Below are experts of layer 3 (counted from 0) of a mixture-of-experts language model. Rows are named router (the router's row for the expert), gate (a neuron's input weights, with its number), up (a neuron's input weights, with its number), down (a neuron's output weights, with its number) and show model dimensions 96-191. Each number is 128 + 32 x the weight over its row's rms, rounded and kept within 0 to 255. Numbers have three digits each.
After each expert's rows: "gets" lists some tokens that make up at least twice as much of what it gets as of all text. This comes from a sample of Wikipedia text that the model never trained on. Tokens count by the router's weight.

# expert 3
router:170092145166082167145123114157170097128119187130086098146118184077185146196159189129063120164121094152080150156109166113078098098151098166149088065152137170106125102181116134181086181195111132122155127124119108108135160063124098091135100127114135061119099153144124119091119076179197122119
gate11:124103149102115161139110187124143149158077114138152176096056147119133158098077151144124106111152154108156060155161125159084110119162125132112118152179122127167155097071161141212147182138092130116087105154143109169109178168120132165066106166149151134147125141135142134121115139146148124140
up11:160142143134133093085100083108138148078156159117132082132153125087084122155138148095094155159134102137152145103131108156194116130097176138113123082108186105098135177121129146121116051169146120127111137134112127114132124078182083108206120116117140121207110089144093075114145125102122134107
down11:131145118112163137119160121113133126119151146140105144112130146124102134132127113125149084132111125128109141095128125149126106161237152120153104138129148141145113087145128155120138115141142119116137135142141134131123099108139113117103122162159144106150156130238143136141165146168140133123
gate12:091180097121127141147133168112094116086116165118125086156114115116118146161120083177061164093069171137150099067129103131149187184086112105130162129119125128140183133074079140048135101106158128113090174174081125045144089099137115112150116141113105165117125089146115114107150112110169122065
up12:136162098170139151177114119107122131120133114118148165149078127091187124140121076129162130130154143118119136114134149139134137086157107080158160132100068152114127125133119040121116097105158079124160101110124085084137067100125124111165105124122190149138082101099164133192092097155150120173
down12:137105111066067116150160163120066127178113092165119136097130173102105139142149134165121131101084127116106108124094101110088199128107118093120140149099156116123191119080132183139156124126174112126125095162138090063165219140160064088175101136095170200158144145113040136126144149155161128121
gate13:106130104169132214102060105145122151158129110171137171114139123132095079175126080147151095145137124132135090144143082111142200099132116174121128126139114000098130112066131169102148196094142077139154138164113145159107106147075175108175196119062058123141114093141137165077131162200092114128
up13:179131060145158144132144123115172132111091170063167091167093065159130102145091162113125144106099126122129182128135111147087128155117211161100154123132073148164147184152152133137099192166127125122145112117176142142139126137103148149084151150071134141155146113133089164158204131096217114096
down13:147152119170091145175134136118161157101181076129120137088145169130143139107099109111112136125199110147124152073152143112104168127154122069145129124101102135085143157187124162150119136159165152146171135137113108108126123198114077117173117166104128143144130144203137157114140129119157196121
gate14:158108118136113158115129156164171128152158137152150140084155110132135115160109080146166160066117166112145060150186156056181100074085148117099137087082135077092126151023095161164180138140078078107089123111176152139153159133118149175132112107105121100199145103102125113175165110073113105082
up14:099140155132164120173094133110100142159116142136075129163109140135127110110167128121077109222131106121096159075136104136097112137140120135153141199116139176136122154137123090089075080062185185150164166150104093165161086120126152113123138173156133171069127160180189129143041186154152162218
down14:152164154105042137111106149119079145122138081076153084089081127134145053145150168126103116111115084099117146122162108157056139118200155098166144175078161163097117116121170116107145135095132169164191160148097125109112144070124124135171054097145101175196100122159173097126100068165128063140
gate15:114153121134129076104094111082198161163121169126149091109120120152151068088155157156110193103092160143090101142145119164140111132147184097113121104144156047144118113118105128102125140109117114146099116138125159206162094113116137112091186150109152133104162101175120138173089102088072124120
up15:151128082122174116086158112093101093131076120169120102129108104114106088091128144103188116094119128101166159177103124130157104098103174114109179159146148095130126147116172140143127139150100149145123113127105140172098151098116140154111183103096117105139176128137099174143114130140132147192
down15:131145167096144101103113147163110104139088083156121123070156110139134121099123135110150142122121147145102136133105158085137130110074150146146129137110117110136106146108103110165093111102119129139121106135191151186100141075151110174137150121141167154140129111000115132117096128136139103131
gate16:118184160134145125103139055137186185146137167187138142175104142189102142138112139139152060124118140184101170127129138160121132086112063142118178139091126106063137154126151135136089050104122142111114101155110114121088144120172159164122093110080184164123086133060240102152103096129131166131
up16:117152102158117085171133154177086133111163109117110095139135124160141086119135144088109133118086108113111124169145109145133107096092131115154122140138163127123173129158168145114085049128172167115125127087127114117127130107066101151121180139117123087124157133120138157137152089124087121138
down16:117167161160138150138176136169143221120072120061106155114111160187145155138105123094115161132064116152056174074092045135112128119131111134097139143131144154150123072125198137160157087134144156158097132144185123128203156121099144105139144180148194099112130147175129156157159154156116183106
gate17:155110165108105142114139064141106159214105092124131146118122133165195091083166142156204130122117087126149154101101063153165115149176167118072137199058064104107109074161076132105175100100159095132139109152109092133114088123122155171064106152079126079105121091152157095068048106140143104143
up17:147094069154120073136170121148104159067219154194150179134129106149073213177199109143135129160103145158138118141143169121125115161136152160129134093107167073105157082050134156152121106126084156130141130088125110157104104114160086087137155092143141094069131095125142155129116120141111108123
down17:182120144182171172169094134117122099105127109159090147123112075186160124107124131097147093160127171128063129181069160149119082185145126123159119174146116095149101135177111154157113143114138097112108104154183147151137160158135142118071160112172129097147139141088127116113126197197119105141
gate18:071130072176210150074110144137135126078130148184061151153108123083153144132101154136088133147112132102097147160124137079139108096138080100145123077112089105130139136095134101065105095118105084168141087142051114130173088099103118150140129194141101163126072136126131153155105046127162206085
up18:131082157097174134136114113130156145175177109138086128101073122206151139117118088116132125118054171121133113096178149125149175108166150133091171139118145142222161101098195154066173125118137157090144061158129155164120097129135192098109186148098126106105081172201120078084095106124104117111
down18:145089158092094125122134142111114175145104196178174112122188097108140100127137087098101133175126156135134156155112150160185088170110118143139168160186162138109140161129075111050157125105088140130135097113172167131163139119079077121134199162107114164094162172135127129104185182102112080106
gate19:155152140132161156162093167113094189181134170122131109146084086124104145053136141076152126090122156158143073187114130138201160111066158133136128125128109154118112127120164121109131136132178131048124112119139169053130138133129177133125106168104112083106131074097087129120088120107024128155
up19:131114083172150147121134091147164131089152101132067187131127127135153124164117118115117077123139153110131191125139182151098071106149041153130141128117114083114139155153065036089117162112074158164187117104107093157151166126136125083172131121110131153161122161067080142096154093157185083100
down19:072122145145104148127079091112135112093126181086135132172146068103065100123075123070135070103077110167107069182122125098145135106108163123138113182188129064141117113170083184153120166166106124063135079136078099122090167099114220115203134123107139099176115092126125196221130126124158153111
gets: "\n", " of", " in", " with", " from", " is"

# expert 4
router:100069201093088172121170128179066191120111077152091117171154143133106074125180088113128132138118173165118169163107161151152155091136091179115076134144149068132148166187114046138082103158108173111139160097141090106149155117167081162157130112185122158100124146159101089139175101100153121136
gate11:133141128154067157120106117124121159154133200150142055109193106123069108110152137118134104092146122145121139175118076147196045117215127134143134093093186124128122103138154124117113125162148130080143138103118149128142147106132184144147126129079075152183113141135113143149146149183158181133
up11:144095109099132101134158109105083177109159075174098223109096127176139145120149151132154142093136110077157124093058147145114153143089174159130166126082141160130095109123173126113142126113124198159131117208137118131114109159096116088102120126128110058111159173170133113092139120152140075116
down11:123130107092129099082186168121113112184112081115113135123115147107139190145157132144098117125099098049148083099149083150193154126121142171154077169063136168092094134126128100140108111109123135153112119142139081157119150163111098177118134118112130095134149113052162070111124081133110116143
gate12:150187180146176139135126118149133197088094073156166121081108155132176119117159143121090205131128186122139188169146121121115112076146124054085119114134154162117151104154152116154160169129169184158115096124161074098136104132103113148113099119156124103134128131128169104111138065138087145113
up12:155118069130093097128116133101183152114095149090121093104075131174099126139158160186121147158104213139104123175053114184194178090093116041152123192171192122143172202127135103139109113103110098091107117151105103094099178071120158153158068101160154109153156145183089136115138103114069129152
down12:134103116145145119120141158129159141127097146084133092114129143118123124135125154215159090094163118061146130061117094187197091086116150144147197183195136165080150166143149138072092119087138100100090098141110134134192140113186188126165078132116103163134156148070104141173110163140141131161
gate13:169114102163157130144122164079155116098084148092122140082139074137111186130124114109098127058142112152084126119130170066108153152148101160102154124132164053118161118104090119166114100056099151122165143153124101097074085090109153104090141125203130111109138128163107161208153120139117149080
up13:141132147112128119120132194136084143088080183134156095166136143178117147109194108151146095073193132096105164173132145135136172159110089057078152125184116114079104121129097181148121146167112107096099115177145177109119191058212153141127157126108130125078120152134066119149117111102113110091
down13:095129094107113122061085199122077154192179123107099182082157118084118132096111201111070115146108099134142134159137156145099145176151175154166087152103175119179187132153134153170116151091092153154126171188162199118112152223197101136112146054123102091200086127116119194113141135130135112152
gate14:132131094109166095114122176132161094177076183113116165123172096115152053103109138140149147144143087114147105086152126105160100136178092131178194196190142097097138093210121079153104152114104137139095092102117115124119194118108144144127140106168068109168156180127084090092164137084134176085
up14:167132119144166079108166113204112085147102121137160109153111182150146148150107135133123130139146161156129168087194143155088158167156133124157121125103120080111157116119108079155159119129185126205067134057120147157161142131148168175137084132086110121217121181147134101094104128126219122149
down14:188151147152085125147122136082183122115162126101136099099118145132134095116092098212160134156143188220149145144129143179137114113119129148107085134042111121109139154187172154152066143118120109103210137168083107113115089130125152130072097169136107126111196131169130133127060130092065140098
gate15:118104149175136141145172099095138126127100132129063123167151086112170115115137151142119107168109179170160092125097198105110084118107135139133109115117138089165086120137081108115101118124206082131085083123111119078107148133127116136106133149138136097137139099150144094103144165163088126107
up15:101094084124170116124172165102104082091157129109096074112097128129125131093154159119214113109114133069124141161141145149106114126106110080095113156156134092109175099127035120164154060065085098149128172161157154128101100133160083079168185105180137107086125179111067072141116116120100149166
down15:122151082137106125119124195074068120151131119105127115116221153166137191150124130155141148120128167129091144160105169133093115120193158144165116108135129081123101147143093165109140136140104138148143176178135112143152109161135109109149142166147115123089105088000108149093136126109099191092
gate16:140125183133125170134128103137089179080157113151092131179131103047123099185163147115103117089144160097151101118117149082205114128122126170123124161171106126134018081131166075153142080136124127085099144166191089094097152116116123103120107096077115136157150133118160086143126123179082121099
up16:086140079127125079105104125090117063163061084090115139133122198165131181063115161122121123098140180150111126167139116188056133104144111194112120098098173085117118170121127139111159162121049148116157104156108162157130126164130124115138151149160120066163131077149126143105121100098164144169
down16:123143106127128156127132111076126129124176047201132093145129084170123135110123134121103157134152158175126198140174090114180196155159134131145179113035094103105143103119075141056144097097168137107136085125135176182145163124102204110126100166130108089173110077034104106116116122091081132131
gate17:100107122113101107152080107095083116135125110104164155128124173096091104153094153088152118099164068133145116111075161132162139136180156183101050140185098126213068081076136160162153108103107134132123158137143196098158119171206162136064126131147142158089121144077170140174116154135136134174
up17:161102132140140145089162113163170138126137176156156094071153163130202066142159143157151135135109141092128169103131150154003136113137106158083125151143119080080090086113099132139084120172170158206137125150167078156101098135132114148185165138128148129172076161162108108055134119088165095103
down17:194200142143124144117136165126115174159100110114116139094080142130139146087140165128106121137172185131110084146144134138086127066143090146081135107058111157143097100141120130182087144080094166042165098194105151168132153171130076094088122185132118137128114060060093070109136137184113153091
gate18:142173130174100116136198068118123112090172111148075179156163093107180114108158210118118148089122084121096154138136197103150095090108125104139160132185137057152107082126093115162093130137085108143165120125096148091071139126128151098087120083119168104186127152079122157162127165166112148131
up18:119128133130139127093166092192089106096176098165161179187161088072150151094140166114143151171142105165145179127141123103149065171129099152139127150140148058085093100185196085094095117104142082179149159035093092129107137156067138199123056113090120068120124095117164159165139128102209101110
down18:154116146128134106162145117149137111105137142107127140083065152109136078147136085098105127048139084125165140112139106135072097135101097150153086100185125153140090169116064118164156092125138090136126127086158181113101116101180118119099057116154149164052152110178074136142195103081229144116
gate19:185137113120186103116149140143089105163172189085137102128130131164109136131140171130116180139155109094122119136103144104155108168165122077106148132104165095167120089136125077134105119127055170159168069166193123094140107170097126126116155129092182074127110069146120111127163160108151160073
up19:200066107089096118125140145132205126157089080107106182174137102096108124130138121241097133147117113101139116155173107143172157083128114116155155134126138164130115124119130140152115222168109142124152160173162153030084206083097172159116099100114109113163119163144113159106103116153084092158
down19:165108103125068163166132142112090123125106160119140147099126158086205172087167125096118147129137144135084142132134119113083144087196070112098097136129111162113208117132131147101092183131155122154168124105132105107116131159121105051155151125157069070102134179119112093126148092173100123144
gets: " the", " a", "=", " The", " their", " it"

# expert 2
router:101099116166115172164141150157112060113142075122103155132124120160143167124096169147126117104163126191138127166104169122068167068104132128170082099090154127184137161099088171142087101129111073112129103094087161170117156153169070114161155114159180073114125182180152099153151151107139136148
gate11:102134120114084069112154097134160132170124104146167116165088112136080162084165125076156186111171173153085149120109135121080110094102087170121155110136136108139187110098172123071164126116152189150100111117115090031136154071108089131121121103151106099133083097095122141134139137131137110139
up11:155070143151114138120135089097143149125113152138129145081135107139129151145114087129055100118129115151122154150138112063160106106129145140116150134094145091112180128139112142143138151153125148081114108108184173141154127181085142137135091137102147132194196151166140155168082133149102123157
down11:123108101171131138123113136125109118140171123140147149151106038142116165160085124163154132177149083152106115112121131093139094149059132176156158126127149096095119099143159128129106125084095136105124089111172129082118122125124101112148117140122102088168123123214135171172088129149127121072
gate12:146146075163110131142077115121195149112119110155071119148156154192177112159084135094106161156100219078124071111084144106155178098174141140111129135122133121114146156125094100169059157128173127159141130152119154113091113119094142178142136132167177207054117132118097108129126106127132154142
up12:179121142134137104127116114117116090195084127103129105156119099147110094126145140157065111152113131111112143148087121091118106081127124147107142124103147169096154148142141129121073154158187173148151096129094135113152126130173195143102156099191204161087141143115122147136092115110076183124
down12:096118200111121140082159113092094133140123088158055137090233064173122100154139153117090109169116117107136076154053094174086116174127157127136139077082175136115161097141074131108221090140159097094142090119119172128096137082080162065112122143125105133108093096148084139119122153097121083147
gate13:196105194106124131123187217124086133193124079107132165095090129095146126131123164118125131110090100160098164156130139109131171121132130115190171139079147110133142125164117173177092109117177135093132138123161102163129171107175051118136102135120115160152103121162227125120124115150153142134
up13:095163127141136159106112182132139149112135114130139131143082200114137097180115124117114133114109163140146178145111168147126127135112107106129086121137127173161133130138081204187083162130124090129123157154169148114121137175165137112109133150116095118151106113149129084135137110132077132147
down13:101128157170088165054135149101137126131105097126131141181109125142133181178140151084009109165144095089120149120064152208094138129152149164152105069118109110125095150123177086078144150116125147105148133141148157096146128158097109086146089097177140149125104055118101112159134141155130051135
gate14:136114133123105151101217118153196103108178167123118090129129089119149076201077101135139120154095123098124143136065103118091114132079137081080134134168100159181165103073080165238157120133094107154121126166130135153163123133093118147132140129129098128144077143082071072125152159138107171149
up14:062104143115159088122120056134110189133099138125121074152127117143154114112144103107098103098143160144127150125115076091189129115135103136114124150170094158113128113193129084134171097150115179123102153170109111127108164086069156160139093144153181093092125115151099137151089175109139153149
down14:090089138117142098127168135159111166099109104116081121111155128152095152086148096170211162179142161065124162065094112120184074076132121127112099117123111136124122144117167149143146104164092142129081111169097091159109133125127118148144134096193090067145111133111156101104187134111154145118
gate15:093096131125142189091078164147090113152114134112128169138136141164077093133153134099131142146097133168138153127182188101173200135136120135087167129142176126117181131087152114129118183138109147133082109160145131162177159158108087081084122122068019142164110109135084142178126112128076217156
up15:126100116159170056085130131088170091163078116068115095160199137123109197140206098151045167075126146147056147120139121128121128127107126163198167103138185157101059111123155116089116119120119163112103084159065125082079120137081110131116115158162166126095096146136135145148097137107111119134
down15:140142172096155133106163115144137136167147138187158092112107116103136137126140112129185118124158165122145124076145164142157149110086126183123120157157148148124156119147093095113105098170123152221157109191119126122128120110201156139106032131086135127201132209201144084098138176127138128115
gate16:077193056119128148116132124136155135138116105116091086132131100140190181120157149091113136112138141103079189089140111127085183091183090111207095116103148154086149142070105107120105154158142120152140151106085157094152138146082123124115124147119098179083086095099129160205116169095115159161
up16:121075138131066115121187134130179118175160108148102137150101107172090125163108120129111181146088153166113152090093154063107151194128159163079102094093090117168206143100133116126115134112124118160159122065118073082093077146180114102143136147118114144117076191082151136105079139186192138152
down16:117179154106082160110143138153090021113110091088160102111110073110102110155106103082099091150104091164141073150122135074113124107089159162140141146143118057135100172110133153188155140132109063096072163141157176103134066111119123147112156135073166089189138138180128083101163190081154150081
gate17:157131127111204154145147115164150154141163182167111065101110123197166079139121094071130141060151142114099123122182106167164106149216093122167141126188100127138128104177124154179154161099133112109145069151106136122124187119135118137116143136138102173104125130125140129183159099089098102115
up17:139112125118106095151131142168166103206130102152135181106162170161133113135120087151159099185157083200097065151154172160134148128097166102116139082115145131157192109085144085151186148132123123180111162170138123148109119123197134143139072128096152120104132110204107112118160110111114131158
down17:106135114086160060100122157166101132170085132089172081125150146067092125192167140137162124191091134178114103113138126136132140137109157132123129155118170144111123142132183049131101061152167129180132118139168103149093118073099181135087115155097193077171125133123086084085179124097169132098
gate18:166150148159101213138146082142184136126130162112121132133156081090197089164115144083147127049098178126110156175139129145131093115116179189096149085176124117120136090148097154095157195135125120147146072133106098094151172153106169141108137090118083155218132071086133070133143021111140068109
up18:128152106152150083124148143108164118120129204047140109165109066104183114126115114045102098023123177146124195202157097148113084115106139186099082078193139113134129115167098144130121210149155155164125069111072111128167156182110173157113096150097108134151120084069132084136137051099141123127
down18:128131174120128132159117131156122125147115171115153172124047075167184141137121110070146124142149125109141153137083113113132129143160165136151107118127117148123158138094163118117110131135127165130119109091169093111174201114171116103128169156088137136197127149002138136157139115073142139125
gate19:118138122134117139163101129156175126175157100134137110207111115110131147087146163124117162121105123138137190100100117149132136105165134128141121196141184154105110117096191084102090162159139108116112117160163093170126062105160119165160110132046161141141086099080140173127133131128123096152
up19:131094094134127132158108135136122142110174118103134142129140130198141135173140100100116106107117096106163081155151121136080121122109085119120137092104096139171129135101172127118156117077117128159156162136114089107114163100063134158145121116119140118143169127124129111110158128131138143105
down19:098104127113128172123096071090194130133137130109129134165114164140178156115129110146173132139171113096119135109153107166075118148182094121127170083134058197128095184123150120107112119124164147064155099083118116142116123188139142139105143123127068113103129137189145114105153137156141205085
gets: " and", ")", " =", " for", "  ", " 1"

# expert 1
router:210093160121156170122116109078117135117128086142105109107137107108079074103067092127149136175173140162129148096132156181146165095088092123107163130110108114093160188086134103134166188161112165088118131078174112196091114069130126138090113113126135105157097140140092138107132165149125110110
gate11:134084115149125150098142117108098098122064061122141152120092121100068096131114114127124115110107094161142128214060138079144123102128100132151155076154104137145124097115197111081091158155065141161112123112128140152097175073103107132112085154076102102175123171148149172117162138161176059116
up11:105130145102151043109142155173139134107100178112180125181157121158100198169143102089165105099165178107105135123172131157159192155064153103119135151117134118110101119138082127141184120105120096127143131124151134135181149168109145125195124109074150128110157080151108101180115101101128161125
down11:197117178117168141122189114124055160137106178205160036158161139112116143103134143163116142096132114110106122106103149154211089123113166115131209112117100129119138084061172100139113080128153102150122112148183175102123144127097135143084133069232094121116067124111155153100082096106068133099
gate12:079103125093104163148117094075091165210126081106088134118124116150052155149134122096103131114137119135055132190098148091168144145175154096122153178133122092135102121156163125085113109129179177143142161081134156174115124141149141147123161206122137090120099109146139122183114145088147138170
up12:126141177152085138143162115124141108135142098114065150165143122124083070124117127096181120112182085150100153113143127095153140138171147094106183157150068122101120154133146164112110144142162133174185135101142080138101086174117092115097166141092137093166104032111156123130154136146127053121
down12:167154161171100142102142133169109157150177128199135143125169117081153187109150088169098168117146122107120150127083139086137122142162092135183158128135123116152162098154109155110128100131185133091164136096115143143129139120095117162189089140150155131122124137207156150113157106153111101188
gate13:171077179142130085159166130136130127082165153119071093127138058100154100048119194060128151077119177108116148151124110086171155126117155084166145125123173145159132107130162106128125125153139134120108045150120080090130075110158120169155135105148158085127177143088130179120195073086130115153
up13:144152107116129140081145115103127154163195143143184177184146173125116120193151135166090074232130091114115129147136152121121146141130082146119139081149153104099101081165141114142142135075107124146121107157117137145082207159123098098104132115127106134106106147186126104148088157153092153110
down13:107127128149146155096135102128085155087095104132147162171126147133096115133133069130112107140176120147082153130123192136147149136023110147165120132138139105125134095177104106108123075121149093092174099133143135127138097127111109059123105131073112125151142134043086124110120130146109091143
gate14:150083117158204101168103126145130096127168108168169149147185147146170136067107172070121185112150169133122132138125205118151140161124146089090120089132195057110110145119149135168158117177076132138188153159142108069115137078151156121098125107088127148119125112156109146223122096151128161175
up14:131154113150118129091138083152179140156155172169186143111148137105104187151101110124151170123091183110178121120120134155172103091070154117177109092093116094133143121109113147174131153151157144123125146089157172178108163137145076131097184056134095119125089184121149103150115098147153146124
down14:095097143116177123159114122172127128188116124125185160095098143085143122147114116078094132118106096120179154122145104150156114078116140083167143137168140165137139108098049157170085118120170137067116176140094155136129116106183063158123089112110133149161118123103129113119104097121241118149
gate15:158096090155140192092192119101089115125113122100069115133092134132126147134179120138155123191138115169114080126140138124131105151117164116044142214165144087092196096096170107110134093166111160129157121123136130060075090114100149226111137118183147159127139147184123167101132126126170152109
up15:132061090128123109120139102135121118126151115062166110119082121123151149070107128172208124154146084136137153103153143183114120125097130132121111154178109136104190096097159179141113104100092137173130141114133205106141100171081141177163098132117121094113065090173188168106124134188207149155
down15:103118129090139153134132131116136179105103123121108168106118112114128148107098050161180117164123067103151200125097118153102170090177101131148123152130023165136105121141128146145068171162170100115136123166145116107127148124113193138129153170150181137098148094146101211136142121097113147103
gate16:114130128143187114107141133141131150112168120128159098167115082121113131115142084114071121116181131084087115213112122095144158176114096152116135178094205111102163061160085154189094095193114166124118058091120108108098073109154098127108160099129132102103172127062113084175130102140134167120
up16:177097161132094159136100099160119140092170114120097105129099120105072120133167135138142155136135146105109138125091116125164152172091132172041087102108127142103132118124108101089109125138152033092171091146143064080031175085123169138089163069124158114113135136140059165145231126125139162167
down16:142160153141196186123155114102107136086110154112173110182136110122172068120150123148090127105156093156097135145085105156147136117076098113115097105142139135191102103144127182091188122172168176128109126130174167107123157148131129113140156177134173165147102152000102143107078140154125123137
gate17:125148168155104151040120101067035143141086154111143110142107109095137141068094158146109087135072166098135105123143093101150110099131162117152103182139144124160134140093140137156119197179125133105140146181097151105117145097147162122127090109133152127094206131118163135089162053136033115109
up17:132126183142103121180066177188128150179111060077110136112050113145156082136108168121110085102090073130150146071125078137139153146192091108151206150088065135133112157125123151163112120124112066164118156169109143110098139126101066090095097187110174147035155117072167141148152141097151104149
down17:097113120111113145110115083100074096177068146098097075146149071146096154131130106145060122139107104165142139103165052105085191155191164141126135156169085150154047180160138131168097138114134155176144107107154085123094132096143169145146117117116144125147092130155150099128135108148145073089
gate18:068109153153169134105098092155168136190162166141152130144097059173170111112132127129168122095114163127143161165167104160105182155123126129084055136148119116105136121118085071129149081131137099063096131092125099148129121134173114152149067162112159168106183161125135075152114102149165190125
up18:056125162163159073068091129156144177079111151127190109145113117146137108121138123101182164079078140141185172117150113125170136186163184115088135102160127099132121131137149128155147061129108115150156091132168125166152132115141079146164122148110119126118161113052110100143144099164121178167
down18:131155120095146151148176091124124143094156114142156101108075142168116064109155133118158130174109119127085168104170069125087161104135113102139115131144108118164167120052136114158164086155131134122084071128106149071093108140141120158142147118094125149135118122220096142069211116123140120164
gate19:081117076173250147099194114111126091098131156148084104085121097138145112134128109130111171078126133140129144078155095119124134103172104093117128106120180102123141127125138149111138136188178139091206154142117077154104105208090165173147112101137104091237152180123139090154158100130122151138
up19:100210048136089131133123096031143074098141133127146132158155088111120058112098079070091081150081166095142108125082102070160118116090133158153082114113133126143109142107120058092078063137097099112159097121066099182109137086137091089194165116110100132114170076112174114133123138067128080143
down19:118153117091089126111095124068132078097119118131151104128156146114122141165098100135152153148097159068112130095131168123108155126141118057083065099083136105123139124129128138172114137108163103151117089117090101133119149116061111146155164133096169191139086132149101058112195159109155160108
gets: "\n\n", "-", "=", " to", "d", "ed"

# expert 5
router:137126095121104109114167105152148068123194108152131117161145104110132126133107135092161104181164172132102073075088125166141107105098112146157078166160120099125139175174101119166131168155144129130154102118183136143098118102122126124105121076110213117083122166111168086121110117143174139104
gate11:115192089153157120195127127104193175087142116159153118155130150194102157135104157156112141096118120118096138117146183050135155144145129099117108144092150115144117136168120078143143176114177118166122136135093125122119125153140163146073109170128104143171182162157070100113110116102109172119
up11:173152095092033169132146116223114152153165149137130117099099117092120112095125167144146122095163109110150081158116123110144173171082151171188165126092108138119171124123123143132154092109133080105107139048134081135142119112131115088178133121089149110170162161164156104057143086107111059115
down11:134087131105121107139137074113107154163135164175153124106137067107132095185138064131080127077155119099108203105171113105162113142123132206113136102139167151132141064126091158154139087119123144157114100105158123184120146116102089117075147106085124078160117124182154095205091090079093099104
gate12:121153136141160101144200101185150130090108164162115152103106159067134136176165073123155102134146104139138114143156151162111114123080124094118151160203108166124164113125115170124144102154116137113101111138133141155119110060098124093097133052169163094171083127089154105153176112173137093154
up12:147139171142126100161146092158116105168164156079130099098110123111144074205148085126093099125145163064088074173125109122145123109127139144123140129164116172109147113120099082172115152104071106140119086120092136056210124135130107158159160119150120174172128147074123135123136105156118149112
down12:190156136133130118142136156191134131127109127096168058070106171080054155136120128139111143106148156132219100119115097140108139107162140075143129150148108107134094122130094137177094086156161212120159173134053098156194128156167164124103095180126114152133072112127123128127087137120128180116
gate13:107133075165135137175144119164132125082142160165068167190107074094128147130150116127108159132138167167156125148115125160103167118098138126129139103110123177064173116173130071150072114091146150098167142076150117152089146118068119124087130155184129175169122130089128088122121093187136132153
up13:096114098097162071131172155096112120125060109121168129101079133097102094117156124103127132099146145151145149181110114104104173094080101117173075102099180134104126140140130102138155129146091167117196043135099092118115100163130107120085106179162153094156137193069073192136148157104172157108
down13:103157146159094098123125082119140145109137107083105177155125174132068121152116088153135154160126127095069118096088092109100100132106114140135126094152116133168124141115128115139115110188158129158107119130150155153125135099055162141116123125139092124139116157213112106121129129124172095198
gate14:158081109192122109148126110049167099148149143129163108128117094146113125141130164121123133169088115083089090114078160142191103155134127135141108117122165106142123101124136148122099115110141069081131135114152130101127125138174143105060076151105140180132083102142143150237141112125131122149
up14:099069175133053161137133100098140120074216108109080126111215134077200122077148147179170129170067103127123132125139092104052097156089142177126124159065087057153092130151150089107171113151140086135164160118116073098121126109107070102103167171110083118108169150100148156085183113164124083145
down14:077113145141142184150095135182200102056135131172040156181099120108115129112120178145123093106096090150168193103118153142150152115062173132119147171217090137174131164179096151127113107126169126136145091146140172103122145081086177113095103190139123131169147093118120110083151159108123139137
gate15:126185112139131150087147146071156104098169141117151157171198116111129137144129135108138084118137158182117157187132138117167140161076135104107168102123140084111179170147132151117201070110091175141115155198121187111146121136114124115122151150057099150142153092161141167143086127113114086080
up15:108091123139136164181118104155122167133127123116110122115069131157131081144096104173115138103105125107089087073171113104133132145164157130131141161083087177177058100107158119104073204200136056109181113101130107150082169095064151170126146116173136141127129175082118099098167109124097188084
down15:193078109154140169103146078141162173153094122127121090144111143153057120105190207150181118086191143168081149144155125164141127161118144193101187154119120153183130097146157163106121208095119090107164093155155135130123123112106151112104121122134191142167138053105108113127110072138101159150
gate16:137109143136135146128157114172105160116157157158122099116180193127176109152137145143106113150103100118086174163154122105123165151101124078116126105149132092123154133138127087149167059106175080147119111129132108162111151162050166148107175140148110143082114160065148085092109137152098087094
up16:080121114109108097104152157101124119069124094125198125074158162073114145104091112135100126057176168135079111187169095104156112136143148096184111107150113124143096134149135120105146107157103166127131136079094094192121172101117093162096100163107115064130146097176120119107067132076056137090
down16:050102132105123119091135127099129111126128103127168137149220028150148204109147129133102140090100097171141066138117121064110154112138114113171140175137132152135111088146151121110075142106135186131134118076116144067181137142116113145152125210109126135169158171177133127140145142117116160139
gate17:069110163144130104141104106116143168115094140114157141099142173126107134079128150133096159101051189147085062188127124110143143195112095151118136162115090123105093093115119137126142148089129123124162116195129115132152167099114072191118125099080145156151141152131145131085156110134105103074
up17:083109111127126144111140113118070099170134122122214112029166109115058158122095105159093102087145123142098039151190118092134126152084105078129131130119140096099148089122104134164086164046087220162101167084139184136155082154106104204123146163130135194153078162105135116154103128100112123168
down17:137195135083138141158056159052095112111117119149116115139097143113132181102137141093108163171116063096160112147088092094107156126111107115098127144111078149175100144154126117174127160147137137178114152195135114130134112132087134114174187143149137137126138142067106120133101162098104157092
gate18:113062164087120165047115146148170128159180120107102132077114136132113145101127074134074113145165148159169109110157125169105098151184185154107142124152154065112158137076144087084167146140112152100147138067167096122104138163112158167095118163134062162114085154172160120120137170174146159184
up18:092124171092150156117148125160123115145183077115123149094101123060118158151100081061147119160165141080156155135149131175158127134130157142157104137191184204147135152119188134133121151105110161125174116143062156129153157095089151136145146113131130117099212076180132072126114140153137175116
down18:127119126108170106112142104114111163103127148133132170146116103072104148103080146108144126164120117154199157143116147135120174083133122119115087125118144102171120131090076086165098177122131098137084090164061179130107148169150042081110105133063120119113112147096101130139141128113131150164
gate19:089150118159125112090098129152149160126121116123149110153065150111138160142174112093126101077107111123100089108122136163169130145140141183132180114144097156097095131112162069054156078109125133095140141131101135111187114196117104105105096107202149147117165167129134139106074130084097052086
up19:124118090106127120175150105163129122105161094137059080158104099120121107207096107126107146145097197118147055172140146122089140077141152075070074106100101122176133118159155148127083184124122116151129133123163172116122138120095157094084158146127121118142073104146119084056128148172170159142
down19:130099130122121030109148196101104132159111079121216131125120185089033175162128097128150161183112136092075139140072114124156102090143112159157121124129146144071099093115153127125122058129113108152104105180117098185143096158163113141165124138139102047120194065193127098168160162146157169091
gets: " the", "-", " was", " were", "The", "ly"